{"n_layer": 15, "d_model": 384, "n_experts": 64, "experts_per_token": 8, "d_expert": 32, "d_shared_expert": 128, "activation": "geglu", "moe_layers": [1, 2, 3, 4, 5, 6, 7, 8, 9, 10, 11, 12, 13, 14], "router_score": "softmax", "normalize_top_k": false, "routed_scale": 1.0, "balance_loss": 0.00636, "balance_bias": false, "router_cosine_scale": 14.0, "shared_expert_gate": true, "init_std_router": 0.0128, "lr_router": 0.000675, "vocab_size": 16384, "norm": "rmsnorm", "norm_eps": 1e-06, "tie_embeddings": false, "optimizer": "soap_variant", "lr": 0.00153, "beta1": 0.95, "beta2": 0.95, "grad_clip": 2.0, "batch_tokens": 32768, "seq_len": 1024, "train_tokens": 394000000, "steps": 12024, "dataset": "wikipedia_en"}
Below are experts of layer 7 (counted from 0) of a mixture-of-experts language model. Rows are named router (the router's row for the expert), gate (a neuron's input weights, with its number), up (a neuron's input weights, with its number), down (a neuron's output weights, with its number) and show model dimensions 192-287. Each number is 500 + 50 x the weight over its row's rms, rounded and kept within 0 to 999. Numbers have three digits each.
After each expert's rows: "comes before" lists some tokens at least twice as common just after its tokens as in all text. This comes from a sample of Wikipedia text that the model never trained on. Tokens count by the router's weight.

# expert 35
router:472431444584508529590515611454488520488472392501510535447525546452463381600579555538571582622436514495544442633451469488524597481548524504472515504485533442459589539436505371523363513494534463493452478536481439497584488456506436539459548549452519464598503520471507587528427440494494593510
gate10:490558410592569581432526520483438418496521480594590537520509521490540499507522495563500539553447501436461464431433461489574571524454433489465582468524460530529517442466497355507547453479544516518507415587526498558549561425469523541485517533389458452520557525526508483521505528489481476600
up10:491545409533580579445507573537436417573508512560531580436549533519519600528505567503551576572464445510480513455392500528499550517429485428442529519520507557518498456490536420585510430466544504545491411494453452529561628386517496515532457539444437460543490528537475541515495469474528505591
down10:505483571449446484453547421551399487537507428468480500507564414373544481528511420483480493509548573432526459496412470562597469561596511448480543456467384571463491516460548502437531483554491471432546436587506585490529505536430429498550510517557496508506662477479432494515474460486381452482
gate11:471481426582466557466570428528454491503516552532527553473470560460449486447491545446507555442490551409466509456423489504418460545462650492492512491518429521505504502462566543611494603605550542479509543577535424504450587520371548521455571583499526455540409597566503446495472479526528412529
up11:532496451554461441512439456531447607504488453500546468420533543419442474459524540509571533446431490575491537478543478531497560442434452394581552591482559480561531508616568495408547503529529446500492390526430550493512543490561506533576473512447422435565527502448508557576556538449430590452
down11:474447514508554509475537549571501526480452476483490574468437420555493560516516441500613448418511536493476501448424509509456465550499580533534479571569447564498468564525496557444487579461526494487401618558446531541427528531465527502512471534519564534539443511553467488533476440494498506547
gate12:474433546452500465478465544530479568497523497606445481501496548549566539486520566471490473544548489557493512435562483475483526447473452491473556513533586417489510400487453449534512476455597446471448556533490503546478502553563530454540576470565548433527393514543491484417394481520481518420
up12:475506543462529548493429508620512431600546611540536625542489558517430440518529538543485467403482517552478516519455463443483534553496387437560360615424396486521566661470508544529488475503538444511568529485457529447527531419471562478463351499573454472431493530492428449545542461582541544421
down12:470505508566512456584517522511468543523493575515603463530514526461630550451520459437524581475521531519518553501492548542548477454518540507503506485552624448526557499490542435536438549469566471536435539505504429613567463516512475554539452461494487560548542488444387451452495582466455501446
comes before: "0", "1", "6", "5", "9", "2"

# expert 0
router:447513552495403577460507518528504549452484552447494495454453422555488440539489594523476456456502477502517501471450574565576588546498485410497531561507463505435585477496389577549534508538530475402556529534515556420484470560415506488521441512521455519534409451403562501548491572478520505411
gate0:470565474520603616557526573525510535503520475537489472393553422546569509474431368449496518393468488510474484542469483476395556568516505445516500474432504489539457585461534434498575520492493525450478520455450537510526481454521444532459419473607523489462483549467538527411571462404520581491
up0:460540492459522504511454553643495577428599440546429551516521514399548541531576486586461609502541530438476558463520606521490500525581470491494455517452429446467517567507506459473412493365553526546422375518474446524516443477553502436608493477526436447478501494404413531535497450480488431499
down0:583510421581478452542473406516525477544506516510476386541577541507551398586503565512459528524571467500490580510519394533438461493538479514503482531502488553560549440443616484475433575542542457479566479489453509457476555586476423510486530533558601399500599591580470506500455495522429475601
gate1:535495487437468593457475573563493546507594552493417497400512513408496552444474599547556506440517573511594435513516473510478477542458476448505483490529383391488541547521504531588493555446474534474496528597441514519482634539458504511534459473513395542559490515555510443486526475428495522499
up1:496450470520472535516599569426445428497512541569555564504465482525442490514472486497585524553471406556414555424443448471458523427490604506577545431573630496452520449398569530465543511521469453573466499425484477470493390461517466557452567551563582470485492477420413486506504556552448545481
down1:563529514513516517508461542512549461458406486460503509482401555513645502506556529505539438488516481440526505597479484516527553437532475497499512601471350601528572627462489613483524509431572497474510531407451520424476488555556381431590466554469408520474511485477536534468502567387489500467
gate2:529505527457616542568520565496411405566504519532588448563504465493441490522487485569515533372543519442559632554564439452595464513476475503397429574516404454449459501488543561587484469529547508482520489499408599497464571436455499567587452511567423464486498367446454517483468547460494519489
up2:532547478428534541622621543412524501494465590550538423545485483523549486494519460588449506402610385533502528571522445466544483539487419452432407490544514470448495518481593528552499473533426552505507528534499546471418492409420503606554472477547481425394545410483430522397477602461567476420
down2:457458536532563506623418432501551592484452433385493531403465483480539560442554477564459530599466429495470494496505493493441626523501488585508489493427521482490488489522478481567532516462607542544442504477562466534531538478584498459505606486520540528522513604453527501499491496481509542551
comes before: " the", " to", " a", " that", " in", " his"

# expert 33
router:486408483565429389563483456520463428566523516568579456481527582538534488562477617436532482484553540479507529605529498413527512518474562551479454537466452605468541532544481425537475519462554422561457537512492441418473613481512450507516606539509457560542552526365628437429477426553533464391
gate8:500568551467492472500465403471575508483564512584450396512492483524576499555513465468511429513511432507661421551467491458572504575463497583521500498550505472567442588491476452502507566399365474507527501542388575524444501536413431470609461457562547591494423563495562507540475518412489506428
up8:451579547444503492446375479475575484469636471545479460523491490579598500592517454394459471517485482536558492543491466432489487543424462545523500540523509428517493546508409503554561525446375492510457462529424594545377530595484438448592527494471614600494427518495563530458520492466472477432
down8:473480638531510527461498515521572552458488363477548608515524527432553499446467416471468511577493582593480542457509474416398537495463508457414472531603519512542548491561474393530472530506535510523409446490467525396432532466527368512534603490440464464640567534591523460502517443467506470451
gate9:563547518456479545602436550594548441495426554458429501450493517562493482583571476389402529588480579519451579432457459570478583518557412471452524551408527573491486484504455514531512567491546485553484522475506476529513581496549586562522456555544446565461508449453392458462479497584438490461
up9:441516449457485462475528454469547487503586468565534475619474534516593564497534574432454510570404516487486511516485514494518447474553449507529486498496448491432586592510525406557499467429467483520530551476489487494484435511477525481485563450374592548478415466481505531468479518492520519521
down9:468458473539403527419516464484502442524520543589510404502492554458487394401448499496484546513479520531504468494561441526531567497539452440601578469490532505416489606449497479568574525429542530484457494486543501506460505453544557548530464434457494437510482481469493508495401585548504464521
gate10:535422498380499471482551535503558535504481499423460509485489443524574467517519591499434482482521556376451415556386553583482495592546485528471524479422475612412500484483456503539500534504516609495556567483432500481463593516538509429512481583542571572454476498480510477565490531499431440511
up10:472555513455495495523415490519505534390496498507520453524510578558545492468513480460520522495440548515592524477555624422431513594440460485477546482514475437530438514484399564573391414523490439484536577444474463450537469547481537466457507506426543532480545508510540570521567554557447504481
down10:512595567501525455486476492530522454468495527536465354490534517500490551495492502518466510552482443476488560408496503473536513413506475526425493467456462411414558472520589473458439491484517444358394409472541556473459418588446521570355497477457495479560490502503519555610433505428509441445
comes before: "0", "9", "8", "6", "5", "7"

# expert 29
router:552532568464504462571465481472403511594541612504493505566517482525474471506520459485548509558543489489530508499468420513536444558577462558547525446504479537491490424526527552478554534420458386466452473507474515505520577522513422549531497573474491476559570528470575483578513476495456580446
gate0:536523498493535431532548507562564454550449481563513491581508630526414473634467509505496519469497507559493543477454462510536575433537435461533529517473521457497480533444589400544476514482523487602469473391616492417535587545486468469477475562470505477530463426463582559410420488458594527369
up0:522607493566379495502505488531449546528547498541490487449514451427606499399474458436491529478514556464563444451537581470420438537540474567473560560519453551468529497541588503436485462589568513387443479623480482535493391408558489543386525458548529539524484562574435459595540481502440394590
down0:567460511438511483456605588580551474536550453463470441455483537536550568513492494529557608472503544560543435500533576549515516434597500460486513405488427571518497400475431536527460415513418530537482478561568528416490451546535502496545476477497532474428460508524533512573448516522563465436
gate1:459471506548488403520489582572581491504519420445467490505483511525649425475426519488569538485554502469485526470428464440519543610581497558441525526512565477476501422534515582554592455512521510478517512483543517512534516541502511522489428491562519550422459555536526478534400521523391593569
up1:433481528520506440487456563551504482547536486478602550467527524458530466526530467480455413484505569479524535530529526434503596551512477491496565559498508496477396474614539457529483518535549451400504482570506538446576508523470558542497455510508492502512521494528442484532535545603441472478
down1:528423605483456507479538432431522478530527479457548445574533491575469486524553466574498507490517520421512533514449420497463452555514536444502494428426488489503471445431583576525607469529456440448563463467527552436450391492425512549548514500609522426531459522426544547553547456521503408503
gate2:541426534489554523526533578467428471525518429517510467485505472425573413569440611560550499466621459450526476465493494534524433468506501509532514422504565450510524467557423472481537566591588450440490478510444562470491445539455427410529498506615587509476405461479516537478504484532530575471
up2:462435562477551478501564514462506440462506475451512525467530516492578367483450645528564505463536501456462493489428493517557486550518517485524493466532573505511454502559455464456546575580550345426544486502454608442528524575498441445542476514557583490535447475547499563560489562555517615511
down2:529563484467534482499524564519460500504538460601534438473599478436597424552482499387495466522525491482445558534553577504496464494515554584493415595492504566546532516478419520514501477533395584430466567465433479517527393495497524405523419483536459475525533420474502471524371517536503587519
comes before: ",", " (", "\n", " and", " in", ".\n\n"

# expert 27
router:565525600527487509587482527606494455539418542526498527530490547496455408502516449451492471498559507550464507626452566416543541534559447597472533503445506539533477500474475485449443469479528569492423489384531530520511612440477423543532496620522537480527430499461516445536488471506424544556
gate0:504610446518564474473480545554416501466491530489467516505484469481501454484470483454546519459457577598456550604535426513614534476535552495540503450453531588520430495464485514555534580494468526550455481389436517528478504539537429448576433501389423540527504532588422513483643371473430570475
up0:510624580487532461477476490395542563565410469436558583533517469557511557448460487506459399495536515569476572482473456596450560445518557524449503442431470519531461487515464596577577461553498463561402439463498572562516509563451522429445395416475476526501440461438519543452550428508426569545
down0:428467487555611527412498533548531441579528518447576507507526429486560477476575462478494474435454401431458537488507439529583531526543441540556425559424551558455475525600459444545554423414614525469460529444524525477497482583377479556564549368462501432530566560473486477434421428482414544456
gate1:428488630464530498517544436539496544541425456393512467540495589571514610485465526504473476479543549544525541388545466491440435437521453494622542484475466579540516503485519553443498469482527528472501542530476534463542450435500571438625354428522554485605463463557465511480509421559498484429
up1:418547524487510527479595449442491562560448490375476494464572467509476514522474529461571505500527451501544498425526463577490500465508491570572480535572466521459444420532473447434470456561462524523455425553492400482570461438600491492563449445590515520509491478562467483559502477505383481559
down1:473347559519505547520545542560520483435520457433546409453562451419414471455447420536424528517534596548532512468495519526618437478427447411527447444505495446592548514482477484436494498597466489514513506476486484544496483546526637486513494528548503550449644480497554538427525543449544385483
gate2:406511469410491601475589513545555469554509514472441476520550505486449418612552477479508548514479666449422509557513490508415475573549547537570459474510483442571500503460478471455547491494482524475558536403426510541511451512466506403543465583554459474511578503534478502463509553569449576546
up2:560453507514519421519432529516527529434514447494552514528433480497561568398413496557435417523511406498570506501430555428588482424485451506458516535527451498399490541521548475553396496482470514512486467589537476549529498526536449547482555349484499462506502523463502492493511486429529453492
down2:521471478524487513460419429569540503489490421474445452562539485613534508500493522437469453577485509522444526487503487473491536512467536539467613615446504528462474394453505548426452563456384519601479468517526516529571529443539535524464534484556534417464465456480494444445543510529668528516
comes before: " |", " ", " |\n", "|", "0", "3"

# expert 58
router:493496543500437535472507502576439409369626445484471469445528488489592447524475650500468525485460481487545518486470543528454503497501415448448507456553443653427490580546534497459470434457473513678501556524480469492578484606499416407541419425541524567397465523552478546458595412477531482481
gate1:589476532486544474547467449398546550469515547461463513459513566435477480464532473565455505399562547529488624581469533507522546478463496503552549529508498524568451436608552486503549525459476404443463469457475449536528564471511559397500542547514532489505556475547564542447505552448643543436
up1:433470474541560460530536522575512453461444456446466421528499388470493551515560453526557532556411497514524414449508433426494426439521486454561533499515536484451508563392503520507473444580499498540527489474488601501555427562567520574477521579475513533550476563501377431543531467470538460523
down1:452539563488539469627488398578401632498480517477526499552489697588484509436532616459494503551490469558475405514569515502406460516543494476447478466447430479488546527496452546458479486516576553387398381452516462413528434488568525525522483434449520433467443470546553438523506425510434484418
gate2:470496392471504539462478491526460471516449575495453500456474422522449595506471511507480411476549484430442478410413458482522485530530454440469478529490532426453410587485489564440545495477459503439486496408504454519503479530586568469494536552408521480477535408549520588515556563517411514415
up2:483521466479489543432540468472477619494607563521452413508485517539482515509457533535411564536474470489459423520403523516556572553565487458462450521421548469528526597484510565578547417588477536488548543544512553405470532531489560508534525470480488558552507525511460577422534498522423522384
down2:543482476457562443564549523498439375468513481564427476428579493462485537478484444429429452524459479466527499519539551528558515484545648547441481499497545498596477549434363523543443507454537528484521456534459471459563543455561541546526501548531578402466489592481606592506531470484562458577
gate3:519475506530430480579505458439509609435542522509439510434514477459463487449552548477516508536543494555505448492446474561490537548592491499492489569439469477516559535575503386491536404469432526416539437501547616509489570534460539510522451465538496449552482587516494524442522388428513476482
up3:539409522578438539644476490433495469514528476488418489466463458492503447399553616501621529464580536564510437421484507561531458482534414519484491535471465430525517451564429438510529422497473507444559446563581578536495498542506442511428476476464468454493452538474477529462476340402487459500
down3:482466497458555503456534538509551392505531450472532539568487544459547477438491583467482535568521446468515498516548488510486538497495454473603487540531542458551475616598509485401511555493514493594518483382475563605477373482418546522525510524517473532483457404443466520580565452498433420445
comes before: " and", " the", " he", " but", " The", " which"

# expert 55
router:473535458498422498536578539535510488481505468497423484479474532532465518464410532533446519437588441491501450428412645501560516447530545514464539574533412478441459531480362530552511479550522392561533468494555481513474504513526508421574480500443474544388558541514417616495606559526526494458
gate11:452577472520526504462488641480512489494471482518494625520501473502501478493502519556507503461596456488539450435494510492433452568545482466495537526486533538578498474569491510534432448463404476519458440570468528490537558524432600469425426517444518418477556441552579504542579525495449476482
up11:523541549452483492685476653580530547561528448542503524421548443534445487471528544410534532490484506601499434528449460566474480460518440456540502476483505504454483446577457507499419586510541527524443447555524576507626539503490499501558519549473449501482477451457444543493611493496571522497
down11:500473513445552491573495528399493617479458565532488484517524514554568480520569568428566366510501533419446315446511502561428477538527588446494422515552461505574496504461536506492434411498408547480489465571496534467534552479425447500532543454447623438514445509441539452549450525470555507523
gate12:493509402440456470516552517562562444502526503442464533519466479550526545521513470435488415473565492617550505613509427512459550510442571442558435509582501439602497484429485467489582582512594514472379539503425546444498497517562403492638459557524417477455500551506480508603525517496493500484
up12:519556376488464454521524496505499535546481492528535550537526495521497500554465526431592429386580440458524492554531486542395507514516544505499398555522507461536412485439463513472456531419449548505466505448496433464506460600524447536522430577549486470377518452535500490482589581405527477512
down12:467665494596503549566505431551555585524515357480469560540572486481536510460540480448518523492586538547532465459534513480574527522455573473486525500510437429472564610478509528454501442459437523471516530503389476523498462432474486578457570450417528536467590458533503436516525514442505509514
gate13:469475511510549504485473486521449485438558526542392481581461598523592402485411533542557442448530509502556506399464452491546601506494480545559474453621453448457441522477530532450500560467491427470538415426557470455396523517473499460451452400504406430534455514496451554459507562588486536538
up13:469409430463471446550557483508525443475406527399517480537486492451553548528513443459563512600564510502527416538434486455507477519501485533519425470452473486473502442473433451624573499531481481467553500608537473511609591556504440556518426489421548634465494439488547489489554472525482454563
down13:553595594486524564432463523525479483481447461454522454479475506505507560430523524505439492546442462474452496586533652458458527506569507497559414459457447484489436453552561454503465552503455411469508479496555501552609479574592544546526507524522504501580515418466464534502606467543450526480
comes before: " the", " a", " be", " his", " their", " her"

# expert 22
router:460469499563490588518554478485499413459539397474393419490493476553502489462455516565506532503558425523477551458516605525567489487554479537506485509508437439504511512439404478493551487478550511542564530453621486520441499530588506377535413539419479523373445520488446556502632522488562517420
gate1:472508570500466496582523569497428568447466535496582593509408490435499451353502474518603496496479515582579502515432492518443496480532534438490501502507436502458516530464486533441580482483530492518505494541411489511421512472452549552460464519517555529543541424488531552479580485449448530509
up1:480409433469492505523472474563535589455434519424562541438484505478568442460414467561486499469470584481529536524494560470454470464516541545405473533606488419523436532480527499471507508534456454521492530554506538503508498519515536520429486489486493582568493407494510559470556442450553487559
down1:475565481567563579585475578588495547576453559512515497552553506565432533443549493568490437462559524447430495594478550453525447402573566465504456432482512608482487510526459579419413428454478480434469471471491491600558449599476553469506547468499562475517521523411586454542525447511536534493
gate2:590624511559445507552523456499559466490449547469439373478516503512389431468483528479461454440548524535531613558479474542487552521557478512472493483581446514507563524489564432622496477425423493482480523466477496558507585520395487441545668511431463482576460469539474482470504484492518507482
up2:557453512488414525454500475514440578510461563521564511605545474438548525444582501569518564475531504416521502571455559539556491484548562527456467491474389446521493444589386533486504514454505534466598523532531383506420515457535535430517495497560522539501527512516506468472460492486411440496
down2:534541556467461451554484430438500466563458545483417466432482386509593513426525549489486574436456485462518540458432572520426538458514462449496492468501514594387448528471472551563614477468498532346370457587490592542555535521499470552520529464495481519526439436508516595497480485454464510471
gate3:490543530466468589487433520540455501487524512401535560530471454516491542514415546519469493567534577497519488571527500467502521540573571489456550553443487519492408458510483450514576458527491475548481504544550498466521548480432546374516588467531555434497402558522578418511481495503466611495
up3:500424540533471487533560481425524307521432440549523558491405472439433498541519478493449418482495527487457527544442421488537493416512493571457469529530409466502530575414586565480520558472508549449495600444436594583489411514572492520442569529552539473574549459540450536483543538436489540468
down3:526536501489413580442444448559517650546599609510490473520508527472546510440542471490517585554450456515506573468539444426415504621514489530552489488510580550544514526507513508530483464552513505546523455592487421450574612541536511536440539451489506525498494472466439381467443404535451488576
comes before: " the", " a", " his", " an", " their", " this"

# expert 1
router:571467539505435500575474513581486552483412377457498554497543529474516499558581498542466447528476499509559513506504492488495514460467520580533448490542492456482438506542562535579534469531508489462531414450585450505529441489575498438501454550478495514554494448559480519564499380499526525535
gate0:536463602541457436427486478493552489420498524541405505468529440444444579468421468440476513569547572470496415515515518570480419490487441591462451472513557504473472428504451555455526519558455559438522562521493578487418526472421433509466432398440548544428430484486490492559616484521483464479
up0:529459582462498500492456513445493502465509489526554511480498497455465538456451506479497493551558543507472431529535510497428470535466427583528483475535500440477440472491460566501589514572504532444576566515528551553424483454458429504393499399336503580446469411551467520534564510582466464465
down0:566461458518528619542530462639598581538445501512527549527508575495533496510542543516602521568546448522497561524517506538616410437601438459454447561476525528514414578449551470509546488570462448597572568630462504469497487519477532526482489543541472380442488473515477424535490552525662494571
gate1:547520494427448409480484449432507522462415509521489461548532428517432532470512431500532427406497476442578467451543469496512534486461527511485548480513477502452571409485478484551461430525625600430514465466432533476517562526493485529375525428480477465615470477537449539570505458559446539502
up1:483460513428462410516468412428446500448407539476532545473523412471468494455548429485488419378513492471589450464585504489476518466436554505465553508558437505476654460558480467496535440593616511409561499436425548462453559531492468466408541416485415453564557503506475496541512384594458561503
down1:499494528463494549444516525344490459541491470455489495478466569506395500492502597417499518428527529525514493497393464410503511615540430432527510502464509452439457501551519532461493453478519555396496529580436531468486562453591525562521578485602491556510519454508486533456564503553403456522
gate2:525453453535490576450459499579534471508440454473482575492554476565552544512559461558512520456458444448513406453556499423494416473430415438485485549525413441553463465604522532585579563449554502557470472454474515429556467530530518407492467477556441498390457498604484435533481551514433515499
up2:493532465497511596538423502509417520478544455522459527547494541505440505539530531428451534447470515443597502531484512437470435515467365432481452557536556507463486455446536486503524503446508485578516576416488434496551504568581487508453423476535528517488524586548509561523499529548494461465
down2:552572581503428517555458523485516418429461497441493555501484555525522465453477512606541473545541530501531529493522438488506484510581571459479616441435437534488677425493475433483573487423489531498540544567544553499433479519477476566458588434521409439417452584515593441494479485466460520533
comes before: " |", " ", "1", "2", ":", "3"

# expert 21
router:426569529525509489400538497585454462569471582525404537406567523477478556545489515491429477539523444438537532465525613496505558514551498443467558481501479497442467525542462488475532426467452527493564543535523551426503539421504549385450459369620543565455513477526524504425506484546508504476
gate0:497481440492560593445492446567593546443527520538533521416487499579585525391434517508424511526553537516456605463510556520412476524452562552503425377522470404581540492402471516460496496580542475420436507416514411448520469523450548513529493457399509471518398569421485506401491544524526491631
up0:433572427476479553578467565543482486427556425408492478579473481507459513570535516550510558440410413483485467565463455450555500508492443502516557580451459463489503537495532526579454434479483444448632418515476577492482540560529454559476481501523458490463551571485544515506486431469410520468
down0:508529512442528500585458522498521435466493512505505513472555551407459476487468438522500500445545414431407499522551567438473498505605560559608515474529524494452471405588470489390502462493531536559500497490521370481468531545517457500451472547516494452359563521499504428435531515536440461483
gate1:567469502457532466463618454489559547557431513501488548535444506593544553557536562592560445556528445521523574397466433516506467472520554551600574427519533529501416442458572469406547464484503452498502535525553537499462514490462501467454442487546534442492445540504479467589474525547512538470
up1:460533453492506435463463540429506557481546501479511533490516494422496543504523521513399437500459429481433520436512427453489458445586579515625479494423476485526481428596525490463499518525534497531477415621520489472542494517535534424496551506421508472508538498613557517503528468457534486555
down1:524520562557501562466532519538475530522447565466528486474627431413538465462455577416543499520457499496468583487529520556655636565549368509447455526558459483393642445517478550494451522525533515435487528496463524436520532466486428479569479472499388458492454529493456531470458491505421500615
gate2:464458571405590444418494534526578511516421475492551549482531438489562477518384542431457426510427571457571522464477497446525566454422398488548533489482471464479533503491432463553509400445536454479504460478440648469554504484510469504495516472442441453473521495515319526464496512561481575547
up2:456410497479501511538530444530542457544480507493483490525493563479502578608414456466519405454468395430551532482459460418479514514460524512530576400497471511497482536552469499498518474519465447568484480556520572446568483546514498523458521543473548400564503522597457521525594545510478575625
down2:551443462488654548581525401437467569513550492514608392537506535488499517439496496522488399558387585514416545437514520484496479580549527493391486528566472443459502459477480457500516405485540462509518527547548488500480428432446543570421471502576536525461474507450494452482525550490521614540
comes before: " of", " ", ",", " to", " in", ".\n\n"

# expert 41
router:388558522513511525342507542510507569480471588471509511516458463483502522483496558450533570546493526448468474501339584527582510542512449462500470477499485475431464485494473519570439523510594510455484572432553459501490531497555449522520543484447433593535383459516443544565504558524512480477
gate0:472559508528579597531582545484516465443492531475421487497524624463432498517448580509526563491555514589609526435449473522404520474448432400552457507527425551538456491486495472437562473534459473416487556568529488505473464616464531491570431431611524518498459496551545519578495469502484432598
up0:532554609516576567487516586561559550485642536525527486573422484446449549545479578531564473527450417398533477571538495442478564456569569528487542547514581459475572517531523527428511523490491399555582525535530557476512512510489455463560460496525561471502468541505607529486468566438493564520
down0:515538533448563445446425478439425432514553509442417479481574596509478476472495492453499436477488549508527473488552504548500484469472411497449503557431520397546443581483476526445434449434515533480491550511568469459506527470542477516531525540514523536528414519492526603490505525445447372495
gate1:486527546480567486507520453445503393496489551498503457471463547634549502485510539448458414518526461541519478514598554557448482508567383512493434509571444551419518543502512556536527578475483478508494471423473515440487505457430417457529534444479376542415415496488529440514527639516547538488
up1:465517495536482457529488539570547560501433456511497472573527489347497565504483499486505592540537497555488574426382428409505482525450577529491543507398579477569491467487393480528502459514458477511539502541534508502513522530559623508473466493529606525613569449502532512490486444482424443555
down1:424512464490481383536492451396574505529525452562455444484472458453582586405474434433554474562450551483578473500461509489494509485495462487495494510399495478567536484512534461560453471504535509466540418523621449409523437458590476536375505423500597488484423564504533417424531534436599480483
gate2:529556476501577511501485474594456449466442469488453405599369482488486459518448573485493537451474384473466460438448560488622544533451461554498470464487464493475528516472468478542502560481467383436518518453466538577507437460561513463505545513482505469477503459474441524504421512549450448482
up2:426467483494471516540559499482476451593466467521446494442423610462538470565570484529509475553465429463461514475597569481497442429511505390550475468522544525511488412506481480529496461430650490472508510547524496470473482499513563527409475527411511496505409531546403481493461448484500467439
down2:486481467446487480532511563468447501430438513552449397418481478523487540521512499542469545479433552440367578558437511528502506440421550538451557539518493496539560452533473517490481513500597535399471485516555468444480435493410542474555460429423504489542502489417546521399529446496564530407
comes before: " to", " by", " in", " of", " as", " the"

# expert 5
router:452487549469489499482475526572605420466538423498439474459465481430459456447436552517435587539536427550504453495484613424555464482507569463563478535497472430475567536493406485558521459515518458489515549541503621517523520498557529390594497430398475654441380428406498574535510441511482493424
gate1:575548497590532459418529581376525534491525607579396508511494551589553478546493533468542488548494522495527597392561473474599534493533446537445552532524445478559575487511498575486582437428489489550476511478518455489538523465470551453539534486492527433491495583457438537525486555600548505446
up1:587530492531470445527605608400535549585602582535511548536541470577585507485483513464546477536493485493473547432492498483505501450536423525484522575467473467573552470490482610514540486483478493566489453458571446533467457483477530463472480479504577443441507537449468562503537523513503521490
down1:510459497520457569560596586541565535469568476393487452538539566541487489499433528556473519550458535424519498409543458542472504403586463524483476484445433462545560436446505547446533471530524544434427416497428543523573434508457523494562455530539459534405625493489427600496547581449488441550
gate2:466449527408525511468528505511476474536542480445447506517629511526483509466533482395554528485469485537499552512497484590552488598481535599472378541462588487414551529615490497510477502483486440469518546413528446593433464474517502468490474543621398571524506489502456472528491499548494519418
up2:445500512531594464504486400539477519509471462437512498546441465510536456567495499520454455453448461497501423468472478452478563485492567472451456534533463549562533558431547542504597496533436531596571417513516690506460582539631559548497509516475468516533513559524528571507525483465574570581
down2:479586480463515484525545481530548555524583540548489498476452495569522552489498522533485408541479553433491476460465463477467601565551455507463461517457603542496407493514520490505454465482491474505571448471500378477560522623592486549449379462520490498432514574436463517469609515496492477537
gate3:508475561432479501465463479542560482574523430401429523510579535542466508556601443501498491506489505552407510555513416572508432503488575499444513522466472520464476482522472510483536507518468492490491487600597483546453627513553535517451408479455469470461505522573466465390490572493401524542
up3:460436428554599429469493558490500489502475544577475441494370486456479491440422515499503459485545403437576486482553568457477537458502465503492487532539514434532486521490509449519421592443534474479468478416441488516509485546567498495606570540529572499536488495454600464577525429525532502445
down3:571559508478502526550482550509400472460542465478454480492441574543542480529577514545507584448488463490547414484464458636494515610481511506455460386459459547539577457584528518515529479582594468491555412578421521507500485526479423518489569481469463469484572616494453493494439520470492425509
comes before: " the", " a", " an", " well", " his", " part"

# expert 2
router:511414505553492473601537488507505568508485444514501592539461521503570461618500495527533495549570524483519549550513556498564509526576551589539443483548539462471445522448520507450370472527415549545577547614489512504613508419489443499510541516524448393552498418469484522529563448405562559594
gate0:525488535453565520473531494522585477579548495426492445488520484557461398555626578521520510459486428499486449521562590432503485569476419424479417441488430494537475357494584471594499491459517477484504452490572444543463413477543498468504533501503453496531562451377495513548443469560610562603
up0:508522482539525508494597449460603483583531577512464477439485433613567495550656602583505596474505438490536489515548544518509524492550446422483472569464382489481454367501563476598516455510588465471551479524500477532459554454502514416475582512442444554503432511371520508526484384516607488533
down0:548527467421470440483386472437420424488576551572472501575638521485556479550471449448549512472514494523400494535438452382552443436448485615526504564556518548526524475408579507563468569610510530556472614507470522537577533539383493505421566485386453479500510479581520483473531562468546468424
gate1:625536540528460590438522584543494505486467441446577457481570517487553495490477468537553538537365498462546527474481526504506452483552528399515455548504422499567565464508473515459472512499507512540509421513544566471465498494473623439540494515540490449530503449462472556530439523559524485435
up1:586528508561434555447579625547539535480463445473554520465569528517530502497460457485544563537404523482567496437503496594495443508517492436553478560504411524575572448447485528435410483490528502497505448507513515488499491484497601445501446502506485463515509509440501506491482545556511434483
down1:538582481457556404485555557511539553510396494542489504458486503515481501623451482481496509509543439469544449520530529442592493555490523538467487427512491507498562478440583436473656510459560471369480598486426496592524523504502480446500479477485545550506549524498496442485525470566530458520
gate2:528462489430505433481486423523531602492475513538523486473555445545456511507499508490597499518467496553524530443371457512550502508513479627510460516439496433523542539445437590543488605511554530515493507504409535370481525539479487556490514440500455535506427407462527505560496483585479552580
up2:459537542532487503472514536460465454530495489479464470530415572465533498483514526528442529483582475450487494575566539492476506477478507377494505462570546564484458487542547360504532433462437447471512503483590447648458500430507541437501487543514522412562534547518484520398466524447500445493
down2:520504559587544442424606487494546541465577615483475573487500496507493434464495531513573446546498508467474491464563433510495517476522522571574486465530459461438413414424557448479511531418407477483484530590440495576516409565461465536478462493486526558473451524504412442510587506477469606569
comes before: " ", "2", "1", " -", " MF", " DF"